Weights of a small mixture-of-experts language model, trained from scratch on English Wikipedia: 192 SwiGLU neurons an expert, 313M tokens.
Below are experts of layer 5 (counted from 0) of a mixture-of-experts language model. Rows are named router (the router's row for the expert), gate (a neuron's input weights, with its number), up (a neuron's input weights, with its number), down (a neuron's output weights, with its number) and show model dimensions 0-191. Each number is 500 + 25 x the weight over its row's rms, rounded and kept within 0 to 999. Numbers have three digits each.
After each expert's rows: "comes before" lists some tokens at least twice as common just after its tokens as in all text; "comes after" lists some tokens at least twice as common just before its tokens as in all text. This comes from a sample of Wikipedia text that the model never trained on. Tokens count by the router's weight.

# expert 19
router:502452530509530540507533502477528492526474474477484474472447512496511516503510506531486472466495508475463482494481447509471472500505521500500464533528487485506534487531461488486478476515465510487467480478506483532511464458487536473519497477511478535470466535539484515502492520505490515450541518512475495487482492504540510503479504480460499498488462550477475462489529545517520523478484475532555528492488506511495472485520488499468549541552530510499516498522542505483478501494500476547446518512503505481525462494512512507494522554509494462543521541522483536505523467496514540498
gate0:473465485503509447501452489451445516507473474509444529478493487484513520472506506489473505510483520492527547484460496556509531502491494496508541507491528495474489464488501514503461509514512561459485457528531500479488497505524482467528530470488490497522484539471486495499516491547523530516500497562519532494436467502488513544483485495561516518484540525474525471478515497499482523506480508496488483537485523470482496500474489485497467476507457483510500501514532504477486480540552485461456469507487464519544523511503540510465469491515515469518515526479484498480499507499508530463
up0:498505540498480533528488495493505470524479525488521502519511525509548537533520519498481514488496482557507450487516498495533486533473513500538534468486446502529512502490510455518531453529531485462500517481532491488488467493496503475498469517548488476483502464528512509501489507506515520511497543476508461464547562468520485429501489489493481514504514483474507504529466521516528560436527458524494519506479504450502548505475472509478533516472484500512498523463551457498507497494461517471508513480483501466503484494485488520505532457462527541517479510500489507518485493499525500529
down0:540502512512474530506492508495532459473492463506497537456532497528478495540515505484506468482542553486474518531513447493504490516524508472504494504497463515491487493513483554500453494522513484525518495520480508500501534516507515505460443439530473485500520475442501498482487489496454489523510495489501514466512530460511510504509512494510540512459479461479533537519450509515510499520489486495541507503530524456507492518471536509541468531499540517524510513535494443494495499473491482528439454511556491528542503457507509511471524479512514478491479514494469523488463518482499540511
gate1:475475481483502491506496525525476506517475448499516539493516477507527480506508528548490491468509498526463476476496492455498523510550545530461509484475508528498491448507514509478501513497483470482441473489548465518514514458517539480502568512500487540510530521461483495478484491469483551461532501503458527482503483539480485503509515482484489490517477486515500519484468533541514518496462507494502553488468476539515481481470541538512538543490438490502502523517526506475465490458510504492468521490499527508493516491484468515513532536506542503549481478470528526476498484535489491510
up1:479469533508477552514494548477517491466508524505490498547458530494514497508453509517491540493474462480445485489511538476464542538486510506497488495515498520448482495458479514550518529532482479522504471486526492480525522513514524503548499516566532497487528470475509488501448461508534520504525480490500501481492474491491454511500539461512481526486474467476499512528496504453517491494514471516490506496525469490465476505487471459517529511514476489515490545532464521485517504464464559482507509503531480496517478505539490492514480436509539489509502466484492538535520520503473492523
down1:497525520497473494526491468515547478496435538525467478510516486510497534513526508526519512485497476440515516486529453459479491507476495484525519522546482561441524500496533513489469489469473499514556493476477476469470505486534475511530467499474504501534497517493499497472513511545493513485519538509456521543514483462522463490501529512512463501448490527494513511490500493478472505521527511495510481509463453507553489467505475520490530500509532484529495533507495567531548546475501541479491476510443496511497525483470503497480509452482486517485520494516514464506491490503502512488
gate2:517485506546488501545498476493463489521530515502468448462518482538496537471480505509488453464528531515469509492490509492463486492476524550529487490487505483513460510492492459500522490491543478482517459496508480495473430520534527507485475436498485527517506501489482502523489481517443504505481500500451519534510503476515524473479530495498494499492475500514468555515525557524515498542503563508516476515548503486494529470493509516490470545520493489548485513528487491496495493566474495457471531506460510542508493501490510461454524514470514484511529497506525475477482476494507513499
up2:518500519479461514461500514482483501511484483520493544520525530503488479513525496474510525492481486485506472506458512451531488536495542474517479465517544493480528500506515439485460509488499499499489520486490512489478491535493477429469501493523484451532499473518533484507584511494495524481551484494488515492477481511489499592516490504479487544530485508507556523444453475484526476527490494450487547523505509513490514457510531468519518509507495508501554495467514534507512437476522485515490502494497526532452504504501523496511515516498480468503499503522518526481519484509507506492
down2:533515459486491493446457476520505505518539507469455523512473490473469516472476544528493497525467467488539513534533489499544506529495461478483439509491450501553521462491511493505498463511495525481473504485467472509518516550449522536487513507495500477511520511506531511517539497550519499514482503502522535478463459499475519527538499505494477455522495499522531496504538495529449490500518484531510484487506496481498493481498452565502487496471537502484476508489494494482472491480545485477503471515507530544505540504507541481517464478497488492543463492500509546514540522473482496484
gate3:520496521495477521522508512482506481532466513482467502465492482507505493473496507436491497524523494519476511531474483476471486507528487503513480476473490540471483513528472535508508478506514526553518475491468503512505456519500518488468468475512504486484515526472517524475482465495483481490505523487494513541464477523550510514545500517508496484501474494513498478510523554488518492479491526481471499533502502501500595444531513434529509494520456508489548503529533523458483497558456518472480523494499498502504533479533548493500508506524546469510508512528496502494515513546513469424
up3:525483509496532476500526505511503475517487498516497500501540482511489505528504541488536519491457499510529497490495461484523437517487569503496533518552480511524503526468486478517466542472506467478526551526476458496506556469476489512519569533473534508495505498509504522541527511529527496509520486492504513483456494482465511505450530549488464518529523490533493488512498487447497510499522484528518469471492468514515474478475487550491529481487510486490462474484489461546471491491459469495524472486488542527481486494487482527464481470477467518485476504513507494485485472499440506522
down3:509470504496507525498517510515499488480485522489498517460463535537502532485468480463468494515561511508506534523497516493519508502484500480511518488464509487497530494543490485503489468542488493493500467454481482515541498476524486482471465486537470506445496474499522504513486491518523479531518539473499466524499524486495478443539464523511524490551489469534532507547475528513541529461501477480504444465497481507468497453475515439514457516496538534518512528548549472476506492523495519523488495512486514496473507482545490458478499486518544511530480509489516502528458531484539470510
comes before: "C", "A", ")", "S", "N", "I"
comes after: "I", "S", "A", "E", "C", "O"

# expert 0
router:487475524532495505487510540481506451510471477500463493514475527492509485500473545525472457463472564474498470513478468502461459494482549516523494529485482495492502461508480499469468481549457511472468488506511500550554480506504538446506488511520482525494467499508504519515475526513486516507518487524475475507487486485523523496459495520495483476526502535517465463506513516513550494472500496545489523480491521512437469519514530524460495505483533528515487497518506554490453525471532453532477505507520525466548481511550499518450517514503494486502523502533463493498488482488511490508
gate0:482548540476466502527544511522511484504508522456554485491521511512490474467495546493500457509487479471502530541544514497525490507436504505493451492478445515513514492499485519535481454490523537548463501509474515466499494486530470518505509481505449447459555510500505490531510507516493520456496468501470522488530468517466476502485491511522502552556508501506510474492561499491504501485497527482483499524485513462494457448518516499490508480496494505503500478538493493498488524489445534516539498450533488476535501478475474507499488519461467498498501510515521519549496500510491511504
up0:494504496512425473487479540529508445517468501475520513505501478511463521480496514492497498494460484554535513487529492524511523528482518528474481468487502527555460470470508532496503480496510470491514503524489514521517523455455476516486481557500467484466529492521545464564483520478475508493477486524528555472493494508486480500468513517509482552506472493557544459474482479508497514484515508470508565523498490491521491475493501506451528517470533509530482496497482495512481508486493540490490474504517473486507527505471503524519476500495511493529508513530473523490474468539559461491
down0:496461551514514506507492472520546519486514536540501486486492456516556493496472530459482465512472517482515518494473536507531495548491470515508480469498503520519507502465512538512486495524526475513478509469575516461536461483444516503508524527496480485459497521503504468490504475512497465507524480524494485512498452511440478471539527487499484499561495506528509533502480463508507466504521486491522500482508532524498508487538486476519472487477479510510448494491501495537508518533520495500504512472525511491549442562525469506469524431493478503487488492506516466516486505522491473507
gate1:496544478490457524502496481521502452510491500533472508498538475542493505500519520520491507516507518422496519511526529513480528504484515529520494493542487472550505512503503499488482454514461514486506519526529509531499514439492516491488524505485537474493472481499506481498494487533525475511487513497558468471494495517478516494494494514504472503550497519438516514508492539484501472497493473475499488506457552471486520479540485501513526547424450508513490501540490489535505487497437509516505526494497504489520480539461529509487498469482483493520468466512431480550465528519484515521
up1:520531475468481533490498476470505508519499467519500516515525453488539482477509522498487504509523504500476474522496488468480513504533500533571473509536528522500521471459494495508506509520473496508488442504516458530471540468497487467477508495490492501501444527479490457463533493501492514477532502475555487506465474485491525497495526519507469500542511539473495486508505540473525483546502500489528470483480525471461549463499512464553504494453480524483498525474450507512541495508500538477515472509504508483535555485514499495498524456521479500473517466536529511565530488498527521508
down1:476524510478478513494491488547513451557527482480548514510465478454514479492497454481490501528484509507498506518542499466516526483481512521522530536497481518546504497511495506546494496504478487532491480510499508515508486509490532476468532486468479482518472458506493506439500508540511536545506451527512494479495542495476463487531508518485469527498467479495504521512478521495530548495520546486483454536485503491538509498518471475540472491489492491496492457475468521479509505443507567518481510507513499467466518538529548516462513503530467482490502483451505453490510506547494468511
gate2:461485461545503552489525480488471490505519495545461515501451506519518538550468492521546510515511456483506513511512490484517553497543467475494530478459555461512499485463515514498472504539460497469471491518501492504476465488484485467518483487513504511490512541504467479505452480552498503512493505447467501541520520533485517497479527538520498525500525480493530496468491505513522470510548489512519519479480471496507487493474502472463491500495464537534514501462508491501476477515501507449519477514501510477507513530475518498468483552500509500524482490572532535535488501461504538487
up2:453497467553547512495555490516501502509512525527467490480491529499498500513505517482495533519511480460520508511468521456548522499499489509541531502466551493502492490476500486480523517489487497443480529507490489498511475504468526477528443517476488452470507498531497508499445470531451527520523475483497478518505507528533527544468492497525509510518524519529553491468500500553504497514505540508515506497488492456480488498495478497520531506501442549509517527500489561488495472515512502481520463516505482497483522536468497474453506501449478457486463517524541506479531504502468538488
down2:507482513491492488544537507454535472501513489543468520505528491489448507499480518480490470500533519506509478506497470500502550511512517476480504462476494500539480498514554532512537538537495503504472487498502492515501478519591460484531514504472506533533469449514517500514514454500504515487477525498499488461541470511520536493544487470493468493484516505502489476489479498531540493514443495471465516536493503489512531510510524479540495471497519492493518527528512513466511487515487524494488499468463509478485497494530496481447457464538465486503482547503491459514523459474450555499
gate3:509495481527510535545512513497516510462507516524487509542462485466498522475524529515502506532489519534457512514511516481450514490526551511522499457499452532490468501526508500510489545452476521531522456505540481468528479529504490491477506459490471527498482529477485475522500501499501568513530507513489514516506486512471480478519503470503511540473506498509506481477509482492494535461512484499486483479506461474529462497442466509473477534448472496514540451481482557509508519479526513507485526432529508496521485527512502442535483502504466491505487494483484511507525551546500480476
up3:529522468509535494465509508463556513527548540519509497513531507487473500489479484433486496543468481489467536533527486489483486500504514502507493479508454521514496497525482521508523487481455534513466483519535473459520462512502467492496529456500507522512526501502493468527481540498500552520488495488455493511512523467481487466532539495495502466508500524493483467497518514486544488467533452515449476509501499497528452518501496478490508527485508474519474464522494509519497559522515496500533534480517500464473446492506542520494509496468442536499512491508489491563471526489491545510
down3:482493525480498529483525523512440510498482489514487516521487518496482487527463501505462485513492549532534519472474541479520491476458515492502502533476554459513511486493473531520528483530502518522465491488492517500490537490552514438506459554514525531506525477510513467512466499470526488456503473529510509463494537463490497469531446506510496500492486541528510525557484488544478498495497535505479500504495497490475495484483515514525532533485518510455492539469512498484497462469455488496538504525471486519479455489470489524515463540532443521525500482463552506499507504489501473507
comes before: " ", " 1", " 3", " N", " 4", " \""
comes after: " ", "\n", ")", "\"", " is", "otes"

# expert 24
router:508460524512531490466496501483528484518492470484475495509465516487480514513458547501517477466504528526458497554488502485479488511482498551482505540539517504506500492492496490491489448540475516477492501501505517523528497496496515460528500483525488517435479498500506526506461586518480504454510470526466514523470475478534548483454497511511492488526503534497482437494484492518485528452471496495516514473471515503449493486540516498483533523470504524511511495488531535482457512471517449518491504486542525467529483509520545498515529543500508463511478530520482499504539469483511531515
gate0:489487529533477518534512469499494484527525476549484468512511498494480493465487529495515496499476554519520504507507494496518506494501477522543536480516501545460492518516480490539507495472483525476497459515499514492513480454474493527542508499510549477522482468562458499523495499499471501483511471528492476488513552515496512554506491497501511497484464494495487485526471507541464490448543530530478473466466491490509493528470509514511525522546453483485505524494522457477538474492535450461460476535519483457490489503490450518499489470539504494448507496529506511563486505533494533523
up0:486489468462546465520532536479531523460492493467536501464476492506550508494550503517493478518531490491500472475523499509457498471462499486473497491515470464518497497477492513521468506513519498541515519484495475515483555576487489464440492494525477523479530529495531519491507487469532520526528507476500504505485507491528475484532522493483531500526525522494547505522497498485491476485513484505519524554500468467489484483517498465494498457464523507488494457460432544510530515512468510434463541516529490500503517506511509498495489476484497516537505479509462524508510559491485484537
down0:539512469484489488498519486471491492544496479484462510434480485489520479523515515494497451498528516504471515510504526509521433557489524487494523499464457502517521545488515516477536542456510476514492507526491473506511457510483483476487539513500489525534508533504488487460500514550532511546500543520472474504515513507501460492497491502510504479506501528532503504500510499459485453489457518448479495502481557538497497455531538507488550451520492510496528516477461488507483525471489559545498495483492534483480478515461491538480491487530485539488487515469513490482524458480506519517
gate1:477482497503489500505494467493499455500487500498471518452504496485548510552505500532503476550481507514499514502512517499470530535524445489539507466470528521455524496508526501503498535468517487458499501504511467524474513422557494468508472540519507478510511458516473510493474523535531488537534506490506518515445481449493503487472482510527486485491457520493508462521519512513516468472493531467521503524477516479493539485515509492485519494529499542495528533503471531479492509490505520500517453433496482515524481492488493491508494577487448485524494499453504485533474473502510521459
up1:470488478514494510491478510505527441517472530507468484487484529488519498521491537504489486529508512501484508531502520488475510516512473482527523463455508550478507509539543503463489490482508474491494491506487495464475481455524508477485447550469489432489518476526510508524485506513511545493505506508489502535467484469504490520459485478544495570508447505505518473510519518545511499468451466528538515519474501517456564485558536507466504518514469556497543539475510523467497487508496503497473463489499506534502478492516492498491465524494509482492470491465461496497488503483525521535
down1:522511545510487500500494494491487504482481469538511498574530506492459507493514491486475469517485468479531487499527513524574488552478553507528531500520516418497529523457494498497487473490494501482506520483475514527508470534487442502492462475453508527519510531475472486445494492489494515514500481524512500516452534515502495487520507500521519515448483516495458490490515456540516549494487527476498498510507486502526513496487473510477457474483485502510483480472502511527494536512510478526447450497506520468489526524478528480539510520496527467530543492499506543514498516452475511529
gate2:475511488554489491518513531507533456514495521517483534482463497518494512500510558495506545533528505461526477442542519521529526506488514472537468515511461499491506531532503509530533513468522476488496491504490498468516495497484488505540511486452521476476454515504526516478476493517523525467467488479499461525474521494501471526501489470521509487542509510535540515526509527503545479517453499465493524504459517476486492474456541495520537533517501471453498494461461536486473491522512535542492523482485510489497474478477447508516520480513495494499519459468496523543515514554535518461
up2:528481479480501504511449478521479487501491493485515465526485492496494487530531479536489482482482488495523494526513520472484482499491501469485460481485508463503447529483487494454490473487507505507484497505522498521467479500526506503425474535525541510496502485525455472525499464524449506554542529525507471465541495525544503503521510499536498515463506472451510498460527469504471494472515521471530472504500451520549513544539490472493486501516516521518526512543503506498515480496492493493534544531509462497482510492542558510468471504534542502519466566518482501474526501465480517492
down2:534519490508479514466532519528519489502509451499504507552487469532503495503484495541478500497508488506527479443534491562489542466496531473501501494498503488487508525492486526524524521528550520499539505483510473532497501508506495514514486475480524513510514504505524495472472487472553513484512546508491524505461455447477471543520489482506492476460488549514500544537490531496548508468503482476495502488465516485541465468497475488468546541515491475471508505497494496503476459531499514543473501448490502499468497553510495504502486445505477517436484465508484516461476537506469524471
gate3:456492534506475502530468498476487490502490504521523480487489490470534460488489454517558517485538486494550486492503528515557493511505508507489484510520482524473529510556537476502462520524515476545510503461539534474484507448508521482492524560509466521446524501472536468486438489474507512496500512491487509548528468509555503498487524518544479492530493497505462516534547477469465564511520495525488504505493514503459467456496491489483484507542476484478489487470496469450510518490499507511475496491516494492511501515512469472499466513534510512525521499490514505561495524518498474505
up3:540499464482465513550439517472506489527496531496518490482485507476529477481459458499514483487523499529538500528502478492502479524531490494499471529524518508476509474517531465513473521504492498529494509446545531459502521468496478490483548556480446498440511504500506482435481536477467504497519479524484495462511503484532517499471519545523494462538504538479484508529505484472484523474503497511519469531498542543519464480500505482474472536525456488482517518506483476470499506513499503512485468497500479494489515558528475495475541512519504459529508509449516516539480515482485470507
down3:511483510534540522483515472502474533500518489459548536511525505522507523485492499516538479527513510489494520476489513499530511511464485503527544497490511514516500511518471481484515450471514506451492464505527514540413487514487474460529511552476527524516510509565479491518532489486482503523487482515493492518471504533492489534484472460535518528488520510483508500502519522490499472433503534495472466501468511466518484455513448501518521449515488500513480539503488492522480510493441509496509484531517472498430477492503518507512462475457493501518537485490516524467487538515544482476
comes before: "\n", "-", "==", "|", "The", "==="
comes after: "\n", ".", "==", " =", "===", " =="

# expert 17
router:511466514503517508514507492466493463534503525487484514480493499442527514523504505526473506478511502453503488497497474513478475506499493535536475547531461491541530497477500508444502486524456490486480482520502514500549493499495502454534524517528509502498468506526472536524482530546507502499519486519462485458452493516541540475474512501505447481524491513495492431466522481486473466446495504527539512508498546531506503430525539498468528509505537523523508478471538525498485499475517494502462530526527522455501468522527503470509531523497517471526488519524458515493497478515512533494
gate0:469481515527509508526460465467485503474509527515522532488512504501444510487467486503510516511459491477500442493475439511537465507525452539503502485488513530506491541508523481497483486495491492491480519511492527498498511471543459476550487547451500519497482516558502444487503483532532487464536511510471497510496480482503509520499513497518468515522474553499521516447468471500527484494508523481526472541460540466522536527533512518542509523541485476491495453477517530501538500513489461531530481502458493488483470505492552521528487506477517475490466515486495464516477505530502495487
up0:501476518502483451485503510527538516541469487469567486511503451493521493521510547499464516504518476485525552485495482531469487501531497463492496444554500489501512483479480552465500515488490536449486491473459508493483481527548494509503553508487474502504477500500497508516501524495494470534474513481517493497515524504468498521477486541466542511494528477537503481514504471551550467494450508504475544498524498500521476480538453498505475458495523501532488477515517498489496489484488506462479520488573482521512564492507494467483541467504495509483491508484489506500485492492477473550
down0:496531503522515491462492524497512493521475536529484507527426475495495520455468480493486444508524481477505527450500479500491520474536464484481490475476506484525488492497484536503499513521524495517544508468469495472562495526507470516496507504474456490502493468501460518491507515458484498508496475502496511534488518457503525505532500502498501482475528527514484495543456529520489502511497517497512494557455477514517566511518479487477538472504453494494538451495516473505501520470544488501505493552491482461520505508500527481511471472496547511518565515545494460565499531470503506518
gate1:523520510509488473499472456481484472449462547503482514516493491492466479455491477542512500543469476506520526511531530518457484500505505523518517498513521480493506492514474511486503448533523551479549524518479505485537486514491546542506523500463438462493491492481519497491499511489527503488508516468503498486535486455525545536515493491522516504498525473557505490526536491455459499446456507535508553492477477500497499488536477547469517481511493511484489508504485530502532459511507481469505469541533469482525475513494515494492504528509478526545480477519505513444494540497496490458
up1:580554506448502490528473527523469513480485481484501493476498520488447496480487507527537498528529482478484488500497502505472493539498500510532534471518474536491523483505488456515493513508490489473516509488479559497493560503535512519507514495485485498520490545538536543527517473519527507457497515496504506486525494472518511478501454501495466520521540484521492515491517477463491515492436517496511511526481464505489522485503501494503488488529490515496484492504494527485521490528470501461545463550490459463500485486479515485495547485509544502536481523534515524428549507483484525436
down1:472446513499477492498507504507476527468524502503536501480520466482447516533551534475486461495515489515492541497513473550541513505533479558461513467489499425520477512498472517518496539515492536485495479519486537506519456505486507481488531456519483439528496513461485517507513468505446535498453535491503493544494565495499537480530508509467507463482494501472524552487480535494490490524485487468531520511464502520479509494507485488487492506505489524477508483526467509535502481515565531485505491508521561522493497517479494484494500502487479485505494498484457484531507511512492463510
gate2:492505488485501516513489527463446497487475492481516525499469510498468523552518454514525450504508509460512552490541490528491523496492513485483500517532494449486525483527515472475465519482489479527474527544482474493490502454536492512501479542511528520510471484535444500506524493490490506512518487516538479481509512495503480532495526510478501526472500514518467492501523535520521543484504537487521532489513494493530535459561524462491477468438514529504540503505496485515478485493485502529499492521491540498488497457515484466474507466486504484528514524516484544497399480453484487475
up2:532484494495500491530461443507511506475501505477467477464507493492557532517485504517427497470476472473540505472498510496486507530475496508530518482539523512506544451456519503508541476515506505484504488454473549485490490488521519503481509475539525546492515485457484507487511503492494540523477493519506476504520501508475470472505494515511498492543527523519467523517452525509497520500502514499522497489498455474499506488497494464533497495491542547554538509487464467552505518497499482519478467486500546493486483502557532484549482519532542454496522480517516505536546464461516509478
down2:512555491495525482506470470504464452548504516492520511516506467499503497532499493506483510470490479466511525510519494490527532519472487471518517469445520519501514496473502468523500472485502496466509527527519536489502511468428493523485535472542515505478505487544520520516485533478482549512521510485540489501546475490490439494481539478467453537469450542500493458522540470480489519512469520474517489528497495537533544500515514464569531501443495499500519524471482524500506533479481499514498508494482469472484551512495462468512528483488517509489502484511479512465492516486513525476
gate3:469481544483476542507490523463499531486474464512497528470491463482507522504540519501483515484446548477503495494481488480500510466509537500474499489456526472466510527511534506480482506538495491469519505477513524489504467486503521481513476493512470472509532512486454524509506502512481495538475543483501525514495498521496498494505524457521506565476481459474534487477510552528515515491492519499467481535513514473507478512512501540517454549476465489500476529565507467504467524501502468518513554516533458450497456550513523497469534516487517520473455474507448487484507497481523506525
up3:468500513519518527523528518484551467554514488483520492472521473543510504488494492499477552500484474489479515475503525497514500515500546521495486475487526512506479496485465493464479495506473531516482542489508491555462487462511486500490510475449504491462499511519476497458485506488470503497469513467533498526514491501479460478493533499487500537466518464490520476546463501481521476505504510518526523503450509491550470510473514483494547475451498472494504515537487493549526542506535469458514482525525494519549489481531518494538462511476492463476539532531562513448477525525489504524
down3:490468498525499545506515488504489489499510515496526517537546532492529455522511531500472433527514505519556502514481500474508485500538491515466541485498466521534480465505486529516515477498499509474496471501507500492502479500505506519497507506463552505476490461487487461477523502507547488478513484505501462518490504472479449465505494535454477500526533496555516512495521509473473484452532532482474559519508519549530468518523510488496516452478541504508465509478516486522507519512549449499474471481509504481481495488490468498546540496507496493482506476482471420524485488475520512548
comes before: "ed", "ing", "es", "ion", "s", "ment"
comes after: " c", " C", "c", " ex", " rec", " inv"

# expert 26
router:496466512513512527478525522468514481515472476466466471461485521461505507522494516524510478474498527479484486530454485515476468479505517510522479560517502481503515466517502475490476485515437546465471450491511493519506480516500518494533494507503485548448483535504494567520447517510499512460535493519467488508468498522538509489483491489503490464499492541469473465466496514526494518481499480505541543483461525514475494484530517525459523494499565505534513483492491520486488488491473456509467477501537530474515468515508526521455493521532478472518543490524512518500516491478540550507
gate0:520470495510502517507496482554527517485489511465483472477460468500548477517466533533494489483498499524522458556482478527524486445472500501548531485517500574491506492485505469506493487524464518498504478514507503487521500550508479563506519493540484522483541461528506499465491525505519501493513470492454517510457503499467483518523526464541551462497509516505512485511547555519492510514517523530489473508517495495510487461502477517483470512470532503493477488506492517509476469482488505449521486542462520473497501514539503518485494538530437497504481501510508517559504461503477500463
up0:503515523484485531496495472560525558513507473464506474499492508487514501512500501538503463462484510531487461503487502490519484478500485518540507477506501563492474466504483518538465486531488546486518498528515531470478513535511472538497515510527490535461517476487495495487430505507494492490492465517490549501487483477463529496520474500516525467471503513489545460508538506527468490498521496493482478514532468483474455486510482453434459551499523502550473508535489499528478461501518521476526485535464548486478500475535506533533494499500505502478511500511495517542525483504443512522
down0:503466504542531501477509513495501506516511523490498463499543484510495457479506521486527471499511474513510520524479496505495466511464506502529485521535485483512468516485498519501496514478491464526477499479496561507458517493503483542473515478514496518507451445515466543518515544459517505484498494521513480531459528473524461524488508530504493465481508520571476509517495491547500542459540485504478512518495515475495540476495462495505483446517506513489442523499537460528556487488458532427522471491511516489537507496496526481517441524534493509491491480506474494478509530539493468507
gate1:511526512496531511456439457508515439471528479467513518513533539455500507515498468450489476455517478462466488534514478504514478477506445495498509502490476516505495522525496556519496495486486469449493506507507520504538502547501500501501522490521518514498513523538522528514532506503488479459531518485540491479498496505504457535507459450521553480495491532514516502473510473523493536544503520493498527484537468499482517564492515487520515512494525478511476478499498476467518527491542508509445533482523468470515494482493518503476522504552512483485481467528511476498504486508538435489
up1:496493482518485499521521520493479556486493496507526505481469441515474462433486535488522492491509495482495499523523485509519495519478526532486481529485518560504459483500515477519502519518512526550529476454497492491466509419495510514464421507495468456539487484508491474510486488494495498515508531502518506538487517509492538475501511561483478511497524466432525516515495504470538466474475470472513469496495513561495506422506519491514497500501478489492508531515508513505508501486495485490503495502477513503516502560486506506481498470497520550512503516521506498523447467507483545516
down1:500546509507521477525515517468477519535499479506516501512439513501527513526517476476530482499512503539438502495503503500511490523490451503449464537493503499508522455501501476507488549522513459493496456543462449544512512502525494477473524517535465512498527525495569510468473479503535483474526476512497465488494496487455467501486495502495521497456528500469468515460525546534478532500580494518523493533517496455500492492467503496534499527504498523504496500473545503511501490474513494513483468485497502464527499536467461502488499488487503478522498562473489505457479539506513520503
gate2:505449494475484523515494457511518509496535519490487502524506506466480471502468469490555480458489471470491491541507467537528501481567508474488521528541507506461510542491479521432508511457464494493428532505510477458486509478512507535503508490509473449531472515507466525514496502486510532484545517508482508479526523516515497506499492493543533530484507482502509478508538484528501483470503443519524510506520519486514456501542492529504519499495489517511527497467491501487487495509573467551468505518529474514518505443483497494510508491509452488538520520502538489485486464466484491503
up2:492536525467495511531507526528497475514502530479497513507516505543527492527489495494486508511511513503514478417494551478472544475460491527527543462488517481554498499508499488509503505527504479510527488479505525505508525571478496450472461494459538525460501478503537506504459510502488520537481494518503489522487497487477489515512477511490482466552495498525482487497467491468487492484476510492485479519527472557495514500468486456525497540471491503443457554488496511527507486487472514473524502482507555485509475560538527507503525527486534466469491466484466555501515503500496517504
down2:495501480498473474489528482477530499507522500522489529527511540571471548511494526528490441538528478497496476526466482510496562550511514504508479490520451484556513494527509505511466528511494473485503512485475513498527494474495543489460469503473480501486489486517534509481527475472494511544511475504468491534510527500506543531506478508476525481500496507487478518457516518561507494541426508500503523497495513510456478488489465529498494484459486490491556491536504518530506489477537476442510469520510504497519491489506482484429534481488511487490534482531504493474491482472479460492
gate3:460504495455503529476468489474518500516480494494586474488488470532492521453506476523493495462494474537480458475457490489459465502501518503523518524478518486505494524471476523488517547480481523451504483573527484536552514500491485506500528527513507493477530442450472514520504485499527474519500533490502512522484482506531493521473549479539475497494494503512497506532477470518506514506490488483475566520488506480504500468505516514513497545516539475446517476491487495502446485468557523485511522471525503475501523493529503529549505490507494510503505504476520486519536456491526507502
up3:503535507504484492479503504494436493530574476500484508500467551497487445523468534488507518488500468518521509549511487495524449467517501514510478512490479467481499536476519533504475538476509486471569536518470545504542505495550503527483493467496483512504479476510484531533528536508460495463505501519514510502506459486517460504493469480523534495463532491478459513500500461503556481487489496459541533529525484519513477513535468501492512490532519434498487499512440505491488511468513470460498489509513508514492514490519465495520511522540475493467493502483520511484510478479530524521
down3:485507501530530510468489506513567483515512510460459518453505517501502490461517500518533509486494477482528490497483474469491531491556488503508514497463515496496494504435492500504523493527536509464539507516521485464546510555509484531484526513446516455519481526557500515523529526484482489466487512470457494526506465472509498528488503472482465476467501490489489520549487515525478479494482480474498524463479503525470494529503496508504502533509532470520503527464474508517487450524499495504562478491507519519473506520532462459496517529528489508468538476506513508469465571510480455513
comes before: " |", "8", "7", "′", "6", "2"
comes after: "2", "3", "4", "8", "5", " (19"